{"hidden_size": 448, "experts_per_token": 1, "moe_layers": [2, 3, 4, 5, 6, 7, 8, 9, 10], "lr_router": 0.000628, "beta1": 0.95, "beta2": 0.95, "train_tokens": 406000000, "max_steps": 3428}
Below are experts of layer 7 (counted from 0) of a mixture-of-experts language model. Rows are named router (the router's row for the expert), gate (a neuron's input weights, with its number), up (a neuron's input weights, with its number), down (a neuron's output weights, with its number) and show model dimensions 320-351. Each number is 500 + 40 x the weight over its row's rms, rounded and kept within 0 to 999. Numbers have three digits each.
Before each expert's rows: a language model's description of what the expert responds to. This comes from a sample of Wikipedia text that the model never trained on.

# expert 0
What it handles: Headings and line breaks
router:539561497515468449476508535554499491525550497488493493495469541523530464499493505502495460487443
gate0:477527435497446515509563527426497504432575594538407545554481414512480497592590477528558444483495
up0:509506505492529547489547455529472480513495534473516526511423477493530541527562467551516516485528
down0:474448541549466461540506512556498577512496467484514423557545482536551499520500502499521461447528
gate1:441520602497532398491496422553459477476553494517512467501520502494491482519498438487467491520444
up1:502487463485532608477479475453481497558477530489490495530490532537523511420549550525486508503525
down1:577476432549524529513542496508491488500485463513486474564452477566503504475492429543517518582486
gate2:475506472496509502480556521457493517522563456562449483416502579536420529489529523552546501569444
up2:453406468468550528505447417419507534548513508443500533506479520470527553548515461500570528503420
down2:494521449572483536508520520554548471494467481427480496491476457527462491451561492504440414539501
gate3:426539475522527471535485475523480591519488506431529489515577445456432486477548541556420478508522
up3:533459557578529493496553537494477564487545459448479526530504500504512470475497484491501482487484
down3:537483524534466517487499511473496445518490572537511458477514523529593438488508551541426570492540
gate4:548417475485504517472516495540483500466492476442528533523536496470508519548541445420529448474482
up4:576475460515507525461518490534470516490506461497538510524528539466537472515568485395515470462497
down4:551478471495504591503432573504506478552568442534475398481562528544575514543521444561508507509500
gate5:481451575508435516495439463545502488459455439528428484537504595560454457450504479472471502532569
up5:528477550474509529524466496574569475524552492534425497550517577466478539451503421537419593576596
down5:542400546486445541589476519490492521438465450488498487468480494516500510548563450499528518524482

# expert 8
What it handles: Determiners after prepositions
router:545488573476461509463493516437460459488495484499528542526475486450515471463447587470496531513488
gate0:509494472462440514490504512467483508462536511538463461470596559442543426496509496528534415533519
up0:530547434506540481493513492497414537493518496479447501441503513527471460494446536519535425547440
down0:487423509439516452470443534438511509542433452477522516575438498488498464527593476529462484491591
gate1:456515404497574402500539512503452438476520452530441534517509512546453476455461476499513595479566
up1:436575495504528461515535529523429487519452580485476614454479542558420556440517464518474485468487
down1:520487476602488557490465577445480575511532460465488574486457522577513513440486521482484607483466
gate2:488572525458444524514402496438517472495460474567473575553472445521503546487512487518506560539465
up2:575471513541544504452560486529507564476534489530536477471432519440517445581561546490515531482468
down2:496494475549542522494536546551474486517562501442507465580489481501530487402509487539446459555532
gate3:567482504490501562416532436488531443561497509540472533419519536515496508530475470444489507469502
up3:479461524500625388540441506467475545477560483486542462517500490486548507464534498489540550559413
down3:519491581523536512495451513497430481517517516491524583391490509477495559422469471506566569501592
gate4:469454518360458485516505427414514503517496503443447522496487486518521493560519487444479503483605
up4:503496573429464506479519483502509492550540526516547490504502515463530527546463424467523508476563
down4:544543469502489530509499492471481522477487534516541511510419442538508551608461451441474521484457
gate5:488451576486460483538543498480422501502528486511530482464488467496448479527443503457504539527460
up5:540523490518508551516488487518518500450447454492443485506496533464506484373502508466430426514496
down5:558510486422518466527514552472470519517456501494530538560499489532514548497532466609490506492451

# expert 7
What it handles: Verbs and function words
router:541508422533465488497521416474446483503509514512491531554550517548441461493520452383509472511569
gate0:548508484522481454469509477460436452481574536480524514494492447502563554530525522491458492495467
up0:503413491593511450519528475544438464495584535419563513457548482562514506508482504589518500467439
down0:490431539428470494493444518536524469466498522458538490534493517481505472522577513530456478456459
gate1:517434554541511432471568479485514484566506490482444560477481557464550487496494531508462475547504
up1:520558481450529536511442515528512506464483537533551447540522479567452540487522483494530540445455
down1:517440373516471552476498493511464409503504508492503511499494434502521491459524472465440515500544
gate2:485481514430557519548494544489479496457481473470443558486484488486484572461498522544497509519465
up2:485477527495545566543445444530498555486456447479436508502557469481491542393488480471525497461449
down2:527519461474474517495498500562456490488485495537522523533523499532488582460524434469524557497454
gate3:472523460535485547438519503495488459577479537538565476509522484495483370499562511480503523433494
up3:465523412585511551426512440494499505503468476528505494437515507474482412515527489532525505475466
down3:528509486422552529451500600504454513458546541533512517468450470512521460523493452514513490480469
gate4:467514469515483518599450449471523416484522531480544444485523443534501509465522496471457541433502
up4:500411505487509495467501497539462457531441527410523558536461536475480502538495539577499522562437
down4:477442500543540518444528481509451470559499506490521438468471449492531546490449480439557545521543
gate5:571479511504481520593546567594497489452491475573532568469558528465474450471471525542481544473498
up5:492480496474517525487501517493500449515494535472445559483489496543532443523433453452497483482554
down5:478493512496506504444513414489480485530499449515554543502502541559487526524491480489562354490434

# expert 11
What it handles: Digits in numbers
router:479553523495473484517512514527509500514496492473533473514481514490522553499452470503439582494463
gate0:442502523396486530476420454500520471530448493576520493506535546467582541475482477444339555403535
up0:512520462528469471540539525558485553552506519477445497494438497471461437488487498549562435435494
down0:527509501475447540578479438447524496475547496551485456538525509508508486505485458497494472488516
gate1:510546582444509477504552451510519435463497544472471494484552501475501521542517462488485466500487
up1:551477470466544483560502500527449606502495504439502518484465502510456456558574483541487473548579
down1:505492515451519565481450500495477518497440533425513478509473482548426452514458515514444522507475
gate2:476502526513569484509484505532524452443471458545501520491511421504518495489506592484457497494507
up2:532524523573473532539520505509462465443564469489500454501494500481560500488459490445479527511455
down2:514502534508524468494472487592455344531562455530456494499446520441484479557530539478466484521474
gate3:493551551554409451422593598567477563470450467583529432540545510453475489537609613586456462499573
up3:594542530496482492459556588513535517522523445511508440592556461489480523480464499517511467463515
down3:512581495488458441545498466530491520527502434480478468513466507473493526490529511482470435509536
gate4:518485512528430545547499488542516486481500408557465575509486468439478551439510507519432444608470
up4:588540508526451461447483494522472465542457458499446476468470499501486485531524524476435475497471
down4:523434516516443566453514464473439491492500418524482442481534496538505437561522504496537565534541
gate5:569567461493447493524552468501491477521464540485509577433423529477514547420460553478539469479520
up5:494378510574544551483478510519414481522498517416547494537549439534418514568471487473512537500477
down5:532490564519521540517519490500533414574533532462441464402536526513482480530487526406532533517438

# expert 2
What it handles: Sentence ends, table headers
router:495500433508534461492467559504436498555481445534537501432453559401539550532486496568488532499446
gate0:494503461488488513479454506509508474477535581517502514514455496501455527455478518516519465528545
up0:436510516469487602457527483531509446554499498554399462549496531522500480448556505499538406499544
down0:468467484480578533485505520509509526490398499516490420486439487515483503511517606551508482485542
gate1:455481528456541488469480512527496462575460462460504483473451526442481555488529441518507520450539
up1:502442575447548498483511529547452483546501527508485521487484493477488533472510408514546523429462
down1:479580512475496523491516421461457490553597408548435470502536473411486517508564531512499462495471
gate2:563456507528513446462449501550456473525476531564483479496521471508437574474457469489506501514439
up2:452494410529544435441414473518504494553543490463497477463512441520454460516493544473478526491547
down2:524464483478478423442453490492460546498483524426527497520555529599526533461480573441498440487475
gate3:557516465517493484557559484505491479566496530441486499445520474530533499536459498511459531492506
up3:498488562450627547515487594515466544494590496510550498576442490493487486491476584528427467473516
down3:548505467533543524490493513515524556492632493564485527522496446432502546529589493498485508522503
gate4:553470496545443416478521520508571506623528457527508477422529505542466503462517520538510498456475
up4:554430416454562524603585515463424517468555529486513484549505464505590545497485415511508506492453
down4:451522446467565470565555521467495403501498477444518419521474467527537567550510462489534475464524
gate5:533520483565476459510451494523481454509469527398479537461457550490548486454551381555549578520539
up5:537553446483519567407495577452483461494519472485548518551474504514506529548463565526485497452494
down5:516533565450564548521515477457494529521470489423542456473490479502528447476539503520525523525438

# expert 1
What it handles: Word-final noun endings
router:569490506481520509439460507533525518495500582474504496504538443435471427523596486521505471479549
gate0:478566529395554446542504557452566494526516446497442534458495532462471466498561487543464556515528
up0:500510479571526550481531458496472486489526529503587474530491479508494505365482502469536461470551
down0:498539470466483511491490510547456528498438525552476528558476522489495494447554503523529491544487
gate1:494411505554436543509514460539456537445475542450442428439514504526489493445481454499514565460532
up1:541535521441521488492466528413501486546496473541474540497531509565558427478515511529528508507537
down1:498454519494520494504510459568451535500520492461510509510460534426503527531531569423478533454469
gate2:500468492469435514523586497558432454468527469401503491499520504497466452505521512460538476542516
up2:478498553525484558568551488563508489447491529448542504532509545565456491552539499465522479453518
down2:475512581473480539567501530515513498508510559484514518509461506497500551472457550561530476536537
gate3:543435503596448498456485460503464506505628477466489493434593532497481493523397565502532456504525
up3:483506469435513534576572471471594444472421511436512427492429426516541516479567468470556517548435
down3:466574425425496522489623458483502507572511437542506520492510487490484502514460504542504484534441
gate4:500436410508523481558510468431465489535498470549540512511545474545514508546488582526459457461514
up4:462468516429534499473485424470519493515474451474513465475427424366536506509528433484502577465461
down4:510467576495488393522557488490552516435457475480495552475466492508532481445476434500577482445474
gate5:440516484509517498566500457525502477534494458557508506495536456516475542398498509454555486473492
up5:507514488437476514427496461464489506502482551498506579484470403438549493492575461462512548557514
down5:563472505541462489432531460500515492456526431464495502508532449514492530578538484466447515456547

# expert 3
What it handles: Personal name endings
router:436447556521478531477485419546477540487520574555530535524533512534498476474585568528516496531565
gate0:460495510489430559513506464520489409518516518466583439525521515522481419518490492530454513550514
up0:464445388501491494505498508523457479518521470460551467505511477511461533420440546537442487542520
down0:526560579451365529527500532446460516548480495492550487478455529572553492519511474532481536466480
gate1:488470521500504585484490512502453503518521540460539565492507543531513516421491557463425495541436
up1:459489495524516547490537453542569467524503382568480502503464469454509490560498435529603466501523
down1:482543514540536489538559456461457463471403495517508539486514518521453502500488416470547416475429
gate2:527464525479435436461513462510438585478473488521553457488444514596455510455488536486400517495494
up2:489494481511451549454490467558540453475526515495520522536569516470489511479532476502560520377544
down2:502511538488532482435499603531503529542409477511493471460464508487434469484489425529499515503544
gate3:435458531473521454521525531467546514551428459461517493509521536499491503368519471477564527469556
up3:507474490471524568476495530429519497490506438557419483472558507510531478477445412439519507534451
down3:482480486508511507504512538495500487609446451570475474520536547505522501472503492432430466594493
gate4:478452509451516500453442525437544484523514502500533421499520547539502518492465475484481452565486
up4:469498486467470584515507569584483513501431529522490568453466486480560537533468510506489525473526
down4:491549504516493548432545574554538500516532486427561507479529519576462411522457563538537468524552
gate5:451511500510531516581521584529500517506434510456503528513423497479488457454506575509457427520571
up5:528532453462537455490503543518466537501606495514511516504507556471459454516547453525473522512446
down5:481524508485466443522519578474464493470426496477468460509499480517505497555479553517552523420509

# expert 6
What it handles: Hyphens and accented pieces
router:390438505495482580550399478476570562498515488492529458528492514520461504512450510520506450518458
gate0:475561481410480493653496467491427509513509484423504524460573500554483421537472560550514480443462
up0:481496461506418479527575500481521451506529498579481482534495534471525528492505420514503575519457
down0:527534454499597440470517487538523481549481539498512451513495497512505555547510520504566478591600
gate1:476414544516521502535522499500504525540422506567515460421522400493441476493565521457565572498486
up1:510532485467468446495427553482482485480547498484500509460541473469530551394529535509512591429515
down1:498506508477535462509488539462529352519536458552479476489549528497460474513450444511474573508499
gate2:468489560525505473468472481508506529529586502528505445530498479520580495458500457444499453562518
up2:548409562472519447502456506544508513565423525514482519482475501485468529499432539529479548489469
down2:464396535463484517527512457481581420519495537513503508419549566493488466487552517525494461445453
gate3:513533451403444521469543535524540522436520499549467443522520484482463502478504441490538500456455
up3:542448505510475537463553422518559513545467543485467483466488487478460528539507485550589545440522
down3:485462534552505524508532515503494497549498566442529495430577529539520489484546455520492545492480
gate4:500558424508423470582537475510475441462483476519554496485459467506477431475511531485505458464442
up4:496484553503507498472466505547535460447568575476469435489613514495482549530597559480552483456540
down4:531522483526469515493515513573474460536531576517536473416491541511509520475535449434551528526511
gate5:439523546467447476485460446490524398462448494580539469500558525507477497459450490481507534487466
up5:443493517489514518527500477493490416514615518579438481511516485446557470435517504429555538550521
down5:543530532543459581568490419501478516522482539492559509482516468501444504544486565489510483505444